Experts of a small language model.
Experts: 128 experts in each of 13 layers, 32 SwiGLU neurons an expert, 4 picks a token, a sigmoid router, a shared expert of 64 neurons.
Training: a variant of Muon for the experts, 291M tokens, 4602 steps.
Below are experts of layer 2 (counted from 0) of a mixture-of-experts language model. Rows are named router (the router's row for the expert), gate (a neuron's input weights, with its number), up (a neuron's input weights, with its number), down (a neuron's output weights, with its number) and show model dimensions 0-255. Each number is 128 + 24 x the weight over its row's rms, rounded and kept within 0 to 255.
After each expert's rows: "comes after" lists some tokens at least twice as common just before its tokens as in all text. This comes from a sample of Wikipedia text that the model never trained on. Tokens count by the router's weight.

# expert 87
router [137 141  90 129 157 104 138 145 130  91 129 135  75  92 138 116  78 113 146  97 108 142 128 116 112 120 142 129 112 145 169 167 136 142 133 121 148 105  81  87 146 155 148 101 105 137 104 107  91 132 126 154 106  95 146 112 159 109 145 143 149 123 106  98 137 127 127 129 127 142 127 131 127 167 163 156 110 113 148 142 140  85 130 162 199 150 129 124 147 112 157 102 131 114 104  83  87 165 115 129 116 142 101 149 112 110 158 147 145  79 137 140 150 137 102 108  99 152 121  93  82 149 157 166 151 111 143 137 104 158 132 119 107 176 133 156 122 188 142 126 142 169 162 142 177  95  97 129 158 121 119 155 136 129 149  96  96 109 146 148 150 149 152 103 135 117  95 110 124 103 113 135  98 104 156 147  90 112 134 137 147 101 137 132 112 117 142 120  84  93 141 152 137 113 118 121 161 148 155 146 105 105 152 113 106 103 158 152 122  90 144  92 140 124 177 112 108 108 134 153  96 165 126 173 145 112 107 158 142 135  99 143 151 136  86 137 119 108 118  99 146  92 133 109 165 122 133 141 154 148 150 175 100  91 109 164]
gate0 [119 145 152 109 156 108 134 160 204 128 127 117 124 132 134 102 124 159 151 108 144 114 129 121 131 177 136 129 109 165 120 119 129  99 160 123 149 158 142 134 164 144 172 122 154 136  74 115 130 176  92 113 170 137 165 131 118 163  91 133 165 107 137 164 112  91 142 154 139 119 110  94 114 161 151 162 167 121 122  82 115 132 159 142 126 131 126 105 114 106 105 102 123  96  92  99 103 118  84 123 133 150 149 136 146 114 145 153  92 161  66 117 148 147 159 128 121 134 180 136 119 137 142 129 123 101 182 119  91 154 126 122  94 120  86 120  76 138 186 131 155 100 103 132 129 113 122 106 136 174  97 114 117 158 163 117 121 104 128 131 109 101 152 108 144 147 119 121 129 124 101 115 142 118 126 139 132 114 108 162 139 130 101 133 112 169 137 135 139 132 147 123  97 108 119 118 123 166 134 116 126 130 131 162 107 144 119 126 105 113 130 145 160  92 106 113 119 114 101 163 107 176 147 102 180 153 137 153 116 180 161 141 165 153 137 131  96 126 111 116 161 125  53 105 100 148 114 121 153  97 107 141 118 137 131  97]
up0 [ 98 126 137 114 152 122 148 154 206 124 120 123 122 112 139 119 129 159 152  81 115 132 119 135 121 163 153 141 132 162 112 125 137 108 159 123 162 137 135 159 159 145 165 123 152 158  95 127 143 170 110 118 164 132 166 127  96 146  96 118 158 111 144 157 138  97 121 166 136 114 108  88 122 149 146 193 145 119 123  92 115 135 172 163 118 134 123  90 121  89 112 103 131 106  75 123 107 136 106 129 122 135 147 134 136 114 141 117  92 164  92 125 124 163 160 174 123 134 168 145 133 142 146 112 128  93 166 142  86 151 113 131  99 102  95 109  71 135 192 125 156 105  88 126 143 115 119  96 134 167 102 110 117 172 141 119 117 102 122 136 107 112 168 130 149 117 117 117 144 125 116 100 137 111 118 151 133 111  91 137 122 134 142 151 142 148 152 127 122 145 123 125  95  79 167 135 133 157 138 100 136 122 126 162 113 147  91 139  78 116 147 136 162 102 100 118 125 120  84 175 122 173 153  92 178 155 123 142 110 162 153 126 164 138 118 122 104 116 126 108 157 126  72  98  96 145 115 114 150 101 116 125 123 130 116 105]
down0 [ 93 152 131 145 139 130 163 132  98  96 128 116 115 115 117 103 139 167 113 117 138 156 110 120  96 134 141 152 100 151 109 159 139 105 173 120 123 154 158 107 139 129 131 125 102 111 111  95 169 143 114 143 132 111 182 143 122 144 111 163 166 105 113 120 133 120 153 150 113 160 127 117  64 121 178 133 117 143 128  94 123  99 152 117 131 204 148  95 135 112 160 112 142 150 121 118 110 122  93  90 163 147 171 124 142  83 144 158 150 157 107 102 108 176 151 149 101 128 136  84 120 159 121 146 115 108 141 129  71 147 138  77 146 134 124 160 117 149 119 129 140 150 158 148 140 151 121  66 126 144 114 104  94 153 170 124  76 141 132 134 107 111 156  99  95 148 128 104 158 115  78 117 122 141 136 148 131  82 116 125 132 132 139 120  78 187 130 143 127 130 126 107 107 134 140  83 118 150 128 147 119 114 120  89 113  91 120 112  80 111 152 126 122 121 123 141 133 147 115 176  95 146 170 120 104 162  94 121 143 151 133 133 133 159 120 138 114  69 156 104 151 104 100 117 113 133 101 132 148 141 102 160 120 120 145 104]
comes after: " |", ",", ":", ";", "-", " The"

# expert 12
router [133 129 114 112 148 103 133 141 151 126 139 108 109 133 111 161 120 116 129 112 136 150 101 103  95 150 116  97 179 126 112  91 129 175 117 124 180 139 101 151 172 106 117  83 145 140 153 157 121 133  89 113 130 121 133 114 101 157 143 147 123  88 125 119 128  74 155 116 136 101 136 108 149 109  97 115 167 104 149 123 132 127 185 111 106  78  79 139 145 138 123 147 124 150 150 138 130 137 121 105 190 102 148 129  97 115 127 131 118 123 142 137 129  60 111 126 124  74 125 131 161 128  84 125 128 127 126 167 121 135 142 144 148 111 123 150 148 125  95 143 121  96 172 122 120 125 146 155 165 174 102 132 148 110  83 131 131  99 134 152  74  97 156 165 178 146 137 145 132 106 127 166 145 151 133 112 136  91  85 113 120 162 125 141 151  94 146 166 108  90 122 142  96 161 167 147 105 150 149  93 172 142 163 133 146 101 155 134 152 139 125 120 134 142 164 104 108 140 106  85 116 137  82 133 135 100 164  96 101 142 132 124 129 142 123 123 115  94 113  91  95 113 125 153 132 111 119  97 165 155 124 130 153 104  86 149]
gate0 [ 96  96 141 149 141 125 117 108 145 142  93 100 106 140  64  82 130 120 147 131 143 126 107 142 129  99  99 123 123 116 121 147 141 171 148 113 130 123 134 122 110 123 176 168 106 139 155  95 167 141 144 142 134 170 115 139  98  78 127 119 144 122  89 119 145  96 107  91  94 159 109 130 129 150 151 102 149 113 130 153  97 158 151 159 138 141 148 154 132  97  74 109 121 121 108 116 135 130 131 147 139 160 150 185 126 152 146 130 131 112 116 104 100  99 115 201 141 157 152 133 123  77 148 119 114 141 131 129 117 117 131 149 126 123  96 119  92 150 123 148 148 163 128  97 148 158 131 139 155 129 137  98 116 125 126 106  85 112 120 109 102 161 126 116 101 131 135 123 164 129 125 109 137  86 129 176 125 113 114 139 139 179  84 109 163 132 147 130 100  80 143 110 140 137  64  96 123 144 134 141 153 130 154  75 100 151 191  95 160  94 135 132 126 170 113 146 120 130 100 130 111 137 131 116 110 155 155 125 116 133 174 119 127 118  99 114 104 107 128 111 158 120 161 126  70 155 126 133 161 100 170 118 177 123 106 154]
up0 [152 123 107  87 127 145 130  59 161 123 156 139 142 172 172 118 124 150 124 115 102 113 117 142 135 115 101 145 129 144 189 103 154 107  87 109 141  76  92  89 162 117  90 124 132 122 110 122 134 123 145 151 102 118 142 124 139 134 168 168 144 111 108 130 139 113  99 138 146  98 154 138 153 148 104 132 110 135 138  91 160 132 131 103  85 100 122 163 160 150 113 133 133  64 100 153 109  60  95 114 112  95 130  67 149  77 158 133 123 148 134 137 188 109 146  95 137 126 153 131 144 159 119 113 129 104 146 137 165  99 122 133 130 147 126 160 159 129 133 124 139 118  92 103  82 168 110 129 152 166 147 152 123 106 138 155 163 178 145 111 133 170  88 136 153  99  84 111 124 150 113 116 114 134 161 133 148 131 153 127 150 148 157 108 113 145  89 155 158 149  46 138 153 123  95 118 123 126 133 141 120 141 160 173 122  90 113 164 119 126 126 111 135 118 118 101 163 154 119 137 134 129 134 147 110 150 137 140 118 111  94 141 127 151 127 120 103 129 116 133  98 135 124 149 147  95 120 119 124 150 129 111 133 133 102 126]
down0 [ 88  71 151 170 109  77 136 156 151  89  89 212 115 136 149 112 107 135 135  91 132 111 154 111 141 160 127 138 161  99  86 166  71 161 152 111 111 140 111 105 133 132 166  84 120 151 146 118 129 151 115 112 186 119 100 144 151 126 186 148 158 111 147 113 103 114 126 100 108 133 107  96 107 149 131 106 109 150 135 156 104 126 135 164 142 121 132 140  94 136  88 127 142 121 147 112 112 101 150 151 159 126  75 150 125 138 189  88 134 116 105 113 105 127 107 127 165 123 102 143 126 103 124  99 126 160 145 130 122 109 123 120 138 104 149 116 152 111 105 119 106 112 114 131 118 173 101 134 136 121 124  89 133 121  80 119 129 104 114 105  97  98 139 148  69 138 136 139 137 117 140 125 168 138 107 148 157 145 122 141 115 152 145 110 138 120 177 123  90 155 138 150 111 104 111 139 157 122 137 116  97 138 134 128 119 121 110 104 136 161 166 109 153 111 121 115 114 130 158 128 114 109 157 146 154  64 123 140 124 143 104  94 119 148 134 190 141 144 129 132 134  84 100 112  81 141 158 145 128 124 153 138 142 132 165 133]
comes after: " the", " a", " and", " to", " was", " his"

# expert 99
router [110 131  90 140 104  88 152 144 127 134  92 145 151 158 100  94 127 115 162 154 115 138  92 120 145 159 110 135  99 139 109  86 124 134 109  97 104 153 155 158 114  96  94 122 116 134 146  97 171 168 155 100 123 107 140 154 148 155 112  96 142  93 100 116 148 132 151 146 117 153 151 123 166 122 124 158 108 159 120 116 105 139 105 136 121 134 146 160 113 119 151 168 168 150 131 159 114 101 140 161 160  85 146 157 150 110 138 182  87 110 100 142 105 157 166 175  95 126 123 121  93 160 141  99 134 168 109 147  93  98 112 155 150 164  97 147 146  95  98 137 170 158 112 157 136 145 127 133  90 135 111 109 152 166 134 156  88 155 149 105  92 156 130  94  98 145 128  94 156 103 163  96 116 142 147 155  90 108 141 160 150 107 148 135 115 145 139  92 120 161 123 111 146  87 146 113 139 131 146 117 163 144 113 108 124 138 127 156 104 158 147 137 163 137 150  94 118 154 153 132 100 103 107 123 126 144 111 160 123 115 105 120 159 126 131 160 100 103  83 171 124 145 149 104 117 150 115 169 133 102 115 101 110 127 158  98]
gate0 [132 104 161 174 133 147 122 171  65 166 158 118  90 143 139 133 149 105 107 116 128 116 140 161 140 148 149 151 106 158 108 121 127 118 119 102 113 118 115 125 140  92 145 109  94 100 144  87 130 125 153 146 170 118 112 127  88 102 151 144 126 115 100  50  64  95 134 122 125 111 141 146 117 138 119 139 114 114  90  95 110 140 144 111 125 138 120 143 137 119 160 136 152  88 129 193 140 134 137 129 136 109 141 102 137 127 103 151 172 114 142 123 134  98  99  94  94 105 175 125 169 133 155 120 101 109 121 119 123 139 157  80 164 138 156 131 133 133 113 129 148 107 133 107 128  87 135 121 115  95 138 132 175 113 124 154 139 101 155 101 115 168 126 110 137  77 142 124 128  86 101  72 123 116 161 134 135 104 113 134 130 114 128 100  86 128 141 129 145 103 182 122 147 163 110  98 137  96 120 113  81 147 130 163  89 150  93 136 152 113 157 137 169 138 146  97 116 163 127 123 133 142 146 108  85 140 127  93 107 152 102 115 139 118 150 148 123 124 103  96 145  90 108 151  99 149 148 138 119 127  97 113  80  75 122 122]
up0 [ 93 164 124 122 108 143 128 143 168 128  94 128 139 170  92 122 111 130 136 157  90 151 123  98 126 129 107 141 105  87 129  81 123 122 144  78  97 131 157 132 104 133 134 166 141 123 131 120  93 143 169 114 146 156 159 125 219 163 150 140 125 148 127 142 125 153 156 157 130 180 139 134 138 110 132 104 127 138 135 111 114 125  99  88 108 134 117 153 110 128 145 145 131 213 116 145 102 112 135 154  85 121  98 113 120 155 130 115 136 102 112 124 120 150 127 129 163 160 131 129 101  88 144 166 126 154 110 129 136 102 110 120  76  94 131 140  99 126 110 146  94 153 117 154 132 118 119 122 133 105 138 103 101 100 110 134 105 167 117 121 137  63 102 147  93 154  60 143 166 139 119 143 105 132 119 145 128 145 161 113 137 134 145 131 119 112 114 123 155 119  94 180 142 125  61 133 104 159 152 152 170 134  79  99  96 139 127 138 120 171 114 145 104 101 106 145 128 139 130 127 131 129 131 141 132 122 129 137 145 136 114 118 122 105 111 109  95  93 128 173 105  76 140 137 140 162 169 147 128  99 145 108 164 152 127 109]
down0 [132  94 142 135 117 115 122 144 111 118 132 150 157 181 137 152 131 159 152 105 131 139 132  52 121 140 143 168 135 100 109 118 115 155 138  95 174 115 134 145 127 125  85 124 139 159 127 173 147 123 163 153  86 155  84 113 124 156 161 146  94 135 120 139 130 166 138 127 119 112 142 127  97 118 134 152 153 120 115 158  67 103  87 123 110  94 142 127 110 152 104 111 113 195 154 117 183 142 134 180 123 139 124 120 141 114 151  81 121 101 126 129 134 115 151 143 149  83 145 100 139  86 146 180 103 144 131 177 152 111 132 157 145 131 106 128 122 106 176 131  98 134 112 124 113 144 136 136  81 143 128 170 123 156 154 102 145 148 133 124 144 109 104 154  86 177 119 115 142 181 137 139 105 128  92 140 120 120 134 108 125 120 178 130 126 129 118 130 161 115 100 131  89 107 145 187 124 144 108 112 124 129 119 109  90 108 122 130 105 158 137 155 111 156 155 160 123 114 137 128 181 123 119 108 152  86 128 131 138  93 150 179 134 127 145 161 126 101 151 135 118 150 125 113 126 123 106  87 148 144 167 154 129 165 119 126]
comes after: " ", "202", "201", "200", "–", "199"

# expert 59
router [101 135 151 154 127  98 162 122  96 135  77 134 124 135 108  93 149 157  90  94 111 142 174 147 114 166 127 104 131 157 104 113  89 143 134 120 130  90 166 146 129 118 173 154 120 118 162  80 132  91 141 137 160  91 162 115 132 161 117 104  99 109 134 145 107 144 112 128  81 139  91 108 165 119 160 140  97 158 152 126 100 157 125 112 100 159 111 114 155 123 135 115 108 131 165 131 154  87 113 173  98 114 133 132 137 150 137 105 117 152 137 129 118 154 116 135 158 133 155 107 150 111 154 107 128 161 111 163  91 108 101 162 121  98  98 105 172 103 161 150 148 140 115  88 111 143 131 127 151 106 162 137 101 156 121 162 161 162  95 122 164 157 153 147  98 101 107 128 143 167 108  92  93 105  96 122 115 146 139 135 155 106 141  84 103 169 148 119 144 161  99 129 150 106 146  99 125 107 126 150 107 107 117  93 155 126 100 134 126 160 158 162 138 149 156 129 139 149 109 128 144 152 107 100 158 147 171 107 165 113 161 153  94 149 114 130 143 136 150 114 112 113 131  98 125 156 175 157 105 145 163 127 133 105 110  97]
gate0 [132 147 158 144 141 131 106 108 132 155 136 114 150 147 122 161 168 124 146 111 163 141  81 165 117 170 112 125 145  83 124 137 151 109 148  88 156 167 122 114 138  88 116 133 146  67 159 138  48 127 132 129 150 108 114 129 137 149 144 117 123 152 119 152 102 125 168  83 142 159 155 164 149 137 134 120 180 112 139 106 121  96 117 106 119 123 113  98 140 128 119  89 116 114  88 160 126 137 105 132 138 161  91 116 142 123 108 129 147 132  98 137 158 128 124  92 123 110 131 112 126  68 132 127 114 127 134 136 122 131 161 134 155  82 142 127 139 135 135  97  91  67 140 121 117 136 129 153 142 130 138 155 145  93 116 146 114 112 103 104 130  81 129  87 134  99 161 147  88 115 141 100 126 106 113 114 132 154 127 144 118 170 126 100 101 137 173  94 158 106 158 135 111 122 114 137 107 142  87 108 112 136  98 116  84 148 110 172 165 113 141  70 126 132 116 154 123 116 155 127 130 114 163 116  87 146 146 105 123 145 128 141 136 118 132 150  86 128 129  92 138  77  53 187 140 118 133 108 128 128 126 130 102  84 101 120]
up0 [ 98 128 118 114 127 123 144 140 138 108 106 140  79  98 139  90 101 134  80 141 108 126 165 108 150 110 141 149 146 164 135 111 138 131 110 170  97 101 135 122 122 146 150 147 118 183 115 121 150 138 125 128 104 130 123 129 107 106 104 119 135 125 149 139 152 142  73 163 107 116  91 107 118 100 139 144  84 158 142 140 136 139 148 166 135 161 130 150 112 130 137 138 126 130 148 106 151 116 129 121 135  84 148 154 129 128 134 114 104 157 151 117 110 131 128 225 135 124 110 132 136 175 128 136 166 122 105 125 109 114 101 154 104 158 128 128 125 145 142 144 169 164 105 129 134 129 152 120 125 159 145  95 127 168 124 115 166 143 115 149 124 180 119 200 135 171 102 122 141 137 129 151 116 140 138 125 128 127 112  92 117  80 113 124 115 114  70 154 101 189  86 111 149 133 142 153 138 138 145 138 172 117 174 143 161 100 139  82  85 140 127 183 134 143 137 127 107 128 117 151 109 137  58 139 182 129 115 117 140 131 143 124 123 150 125 120 166 119 121 176 118 170 160  87 126 141 143 175 138 128 147 123 139 167 134 147]
down0 [144 116  85 122 132 103 145 122 106 170 123 107 143 123  95 134 115 139 161 134 163 168 174 108 134 129 133 145 104  63 117 121 139  89 132 110 132 133 131 135 137 118  83  83 101 119 178 104 111 152 146 142 110 132 118 116 164 130  74 113 169  74 124 105 128 129 145 143 126 119 119 172 124 127 127 122 147 110 109 126 172 121 100 131 155 118 130 134 159 135 185 138 137 107 123 158 153 160 137 119 142 146 109 152 122 117  98 112 150 134  99 146 114 155 135 115 124 171 104 115 129 153 109 130 142 150 102 136 138 147 164  94 103 169 118 106  98 107  72 159 167 154 152 110 133 133  98  98 134 135  95 125 124 127 148 118 109 133 157 131  96 101 140 121  39  80 129 189 120  80 122 157 118  79 147 140 114  98 148 128 110 130 175 150 127 108 142 136 146 130 124 128 173 127 122 126 164 139 129 160 113 118  92 102 171 108 118 112 125 160 123 115 140 143 147 150 131 152 127 113 148 110 156  92 129 128 133 145  93 125 134 134 157 163 127 161  96 128 145 109 135 140 113 119 120 178  86 125 124 154 116 182 149  83 109 153]
comes after: ")", "0", "1", "2", "3", "%"

# expert 76
router [152 130 136 133 144 163 157 151 146 109 130 110 116 121 127 122 118  98 162 100 115  87 134 157 141 108 154 105 145 144 112 149 156 113  96 154 156 141 180  81 118 162 131  98 125  92 155 105 101 159  73  88 106 116 121 158 126 131 179 168 101 122 120 124 152  74 147  79 103 105 139 150 107 154 140  70 125 118 127 163 174 118 187 136 138 112  90  98 145 147 138 158 153 110 111 137  89 136 112 120 145 140 137 127 144 125 150 166 132 153 103 142 162 130 145 116 154 150 119 118 129 115 169 156 142 154 160 127 121 143 161 114 143 147 131 155 122 151 130 110 118 132  98 144 110 162 109 123 158  76  85 158 114 165 139  72 121 115 105  88 131 134 125 120 105 130 109 112  81  95 152 135 138 139 143 143 151  93 162 166  89 121  90 123 123 134 102  95 137 105 128 142 148 149 141 102 145 130 117 160 148 115 129 140 142 121 134 160 187 101 137 133 162 155 135 100 104 117 165 124 107 109 101 124 135 150 135 170 137 156 129 163 124 144 156 105 121 134 145 133 118 120  89 178 141 140 117 115 149 138 147 172 100 107 162 146]
gate0 [145 140 163  96 113 149 130  80 153 129 119 130 131 118 145 156 139 123 141 158 107 134 160 139  96 153 132 170  81 131 165 158 110 116  98 130 181 164 141 141 110 153 135 128  88  86 103 175 137 125  92  82 128 108 101 133 119 151 159 101 138 132 164 150 138 105 134 123 135 151 124 109 121 128 139  74 151 131 146 140 131  98 115 128 139 128 139 133 149 109 111 155 139 118 128 127 126 155 125  53 139 154 134 161 151 121  62 149 141 111 163 130 134 145 126  84  90 118 136 132  93  98 134 150 148 111 166 108 121 118 177 163 109  62 129 146 131 134 114 111 150 127 114 138  95 147 105 106 118 127 139 137 134 142 123 118 159 131 166 109 140  74 135 138 159 164 148 101 132 111 172  79 119  94 106 125 134 147 108 119 116 128 130  89 116 107  98 136 119 148 129  42 116 184 149 190 145  96 106  93 176 125 133 128  97 166 129 113 141 102 129 108 119 102 116 106 155 140 130 118 131 141 114 124  98  97 138 140 115  95 165 145 122 100 117 159 146 147 143 107 167 143 142 130 115 145 130 124 142 147 133  98 161 119 132 133]
up0 [155 124 157 101 127 143 104 116  89 165 178 124 127 102 168 163 160 129 124 193 140 107 140 117 104 133 121 128  87 106 149 130 167 117 117 133 164 125 152 134  88 138 152 101 150 105 131 147 126 101 108  94 153 110 101 140 105 138 102  99 151 131 159 100 136  83 138 133  78 159 105 126 111 161 152 129 160 100 108 100 144 126 100  93 113 120 107  97 109 100 133 162 140 116 121 102 142 131 125 110 120 158 150 109 181 126  89 133 110  90 175 137 143 170 130 103  99 138 119  76 121 155 133 121 137 131 151 129 134 100 200 131 163 161 124 111 151 120 118 121 125 104  75 131  91 142 124 132  98  88 141 109 129 123 135 124 177 136 140 111 125  93 143 150 145 138 149 146 184  91 123 105 142  68  95 111 150 134  90 144 131 128 119 101 129 111 118 148 117 150 134  91 115 140 128 137 131 107  99  98 137 142  96 137 130 145 141  92 122 104 128 127 109 128 118 147 160 141  90  99 149 164 126  88 113  92 115 172 160 118 157 125 141 164 109 117 178 111 142 106 149 127  98 156 163 169 113 140 140 163 134 102 135 141 127 122]
down0 [109 113 109 112 141 128 105 152  67 202 148 164 153 126 157 118 129 121 117 116 125 108  84 102  93 138 111 140  80 163 105 138 152 153 121 132 132 111 113  97 172 145 179 132 110 151 114 149 149 139 135 131 151 127 126 114 105 124  86  84 129 140 127 121 136 123 129 125 106 108 121 134 140 119 147 165 139 100 118  82 130 128 107 112 150 148 148 132 127  93 115 129 111 104  91 120 150 116 108  91 132 129 153  92  98 178  86 145 107 146 126 126 139 101 128 131  97 138 142  88 160 135 146 124 160  97 124 147  92  77 116  92 136 120 138 167 157 137 139 114 181 110 135 133 122  90 135 181 105 138 121 113 157 131 106  90 109 126 153 123 155 166 157  78 118 203 104 110 146 147 129 158 127 128 127 146 147 157 106 140 137 160 121 153 105 106 151 124 118 165 115 128 149 108 140 165 124 137 114 167 144 129 143 111 172 149 138 130 102 112  83 115 125 103 128 179 127 130 163 109  87 112 165 144 115  93 126 144 144 153 119 130 180 140 143 145 143 100 130 124 142 127 107 156 124  62  97 116 129 121 140  83 113 158 133 159]
comes after: " |", "|", ",", "-", ":", ";"

# expert 68
router [122 161  95 115 145  95 147 145 117 159 115 134  95 107 141 102 145 140 160  81 131 124 109 147 130 125 167 157  93 132 138 118 160 134 143 140 151 169  86 103 160 155 153 139 128 129 112  93 155 128 102 167  75 105 145 118  94 115 144 134 140 113 117  90 122 145 146 125 102  87  96 126  95 120 140 143 125  88 119 130 141 105 153 167 127 168 160 106 149  84 112  99 111 133 107  69 107 150 112 120 138 160 143 140 140  88 154 140  89 158  77 156 154 137 116 120  82 132 123 140 101  91 173 141 104 111 133 159 114 118 141  81 142  85 148 133 104 132 137 126 122 157 153 136 136 136 150 136 109 112  71 155 128 126 100 102 115  65  93 171  95 140 136  75 175 154 101 133 103 107 128 110 126 150 155  97 157 108 128 135 109 124  92  98 109 158 109 123 131 144 170 168 105 141 112  97 142 155 120 154 138 129 166 130 136 131 131 132 115 108 121 116 138 130 115 103 101 117  93 103 158 133 147 141 127 142 108 155 140 146 150 147 120 142 101 132  91 138 161 104 114  91 103 137  97 111 105 115 151 141 115 156 138 178 157 144]
gate0 [182 109 157  98 121 166 157 174 126 144 144 125 139 161 179 155 152  97 125 112 174  88 151 128 140 103 140 120 109 184 126  94  68  98 160 159 138  84 117 163 108 116 170  98 113 159 153 164 107 134  95 151 128 155 128 110 162 154 116 130 135 135  97 108  82 156 114 126  75  98 113 112 119 134 155 109 110 137  91 114 124 128 122 117 156 158  91 111 103 124  91 131 137 146 140 137 138 105 101 147 124 103 160 119 139 191 109 129 102 119 147 132 148 148 134 137 119 145 125 110 125 186 142 107 150 154 165 144 149 130 119 151  99 142  79 119  71 125 103 133 136  85 122 122 139  72 108 146 162 113 127 159 102 112 137 119 139 128 140 101 131 107  98 159 133 124  84 119 120 104 138 180 123 157 144 112 134 143 126 124 152 156 131 135 119 117 130 161 153 113 144 156 143 139 138 137 129 125 155  79 162 134 157 161 127  78 122 127 108 157 113 115 104 129 116 150 175  95  83 107 127 157 152 108 111 136 116 149 141 138 143 163 155  84 102 109 129 109 131 141 113 156 135 118 154 147 117 102 123 125 125 145 142 130 134 165]
up0 [116  96 122 171 119 140  97  69 173 132 134 157 138 153 136 129 150 149 144 113 120 160 117 156 107  92  95 147 117  85 153 124 121 103 184 190 103  84 106 141 109 144  87 114 147 153 124 109 164 181 116 119 122 104 172 115 128 132 134 132 140 136 103 132 164 125 166 130 139 111 129 137 159 103 138 120 133 114 103  75 121  89 128 127 113 169 121 131 148 114 153 114 123 141 134 114 120 120 177 120  92 140 114  96  86 121 189 137 158 162 120 106 158 170 170 101 114 129 133 157 119 146 147 119 111 137 109 140 149  85  95 108 113 142 138  93 110 140 109 101  96 134 147 132 144 118 174 171 156 114 136 147 115 140 135 130 170 112  99 129 138 116 106  63 123 158 113 119 129 146 100 103 127 171 146 102 127 143 164 137 156 162 134 128  97 149 128 118 137 112 159  75 114  98 188 110  87 135 122 141 134 148 158 131 143 159  96 154 120 137 143 115 142 135 112  77 110 160 135 146  91 106 131 145 143 139 133 153 159 129 123 114 145 146  91 123 120 121 118  93 122 130 135 116 148 113 125 141 110 119 134 113 163 149 172 173]
down0 [108 102 124 165 130 128 165 110  94 114 138 172  98 106 112 104 124  96 149 114 112 164  75 150 122 126 165 101 102 154 125 109 131 136 141 142 144  64 105 135 112 151 140  79 147 105 174 139 156 129 114 136  79 127 113 133  92 146 141 126 103 131 121 116 113 118 110 136  99 152 153 145 145 101 127 131 112 143 145 125 155 126 135 147 142 142 142 127 113 124  83 145 162  96 147 131 123 126 124  98  96 113 133 107 113 172 103 130 108 121 171 176 151  92 151 102 166 157 123 124 102 149  90 149 105 173 148 133 101 107 140 140 101 145 123 125 164 137 126 142 112  24 127 124 119 163 114 121 115 116 100 144 126 100 106 120 143 109 122 131 125 125 137 122 161 133 145 147 116 132 121 123 182 150 142 119 124 135 106  95 117 167  97 137 156  97 138 122  98 103 146 139 161 107 126 172 151 109 155 152 169 131 115 117 162  94 116 142 105 129  97 137 108 112  92 144 144 112 151 122 115 136 216 107 144 102 136 170 112 145 148 108 134 123  96 130 114 145 157 110 150  58  84 116 114 149 129 113 121 153 134 104 148 146 122 162]
comes after: " ", ";", "202", "–", "201", "200"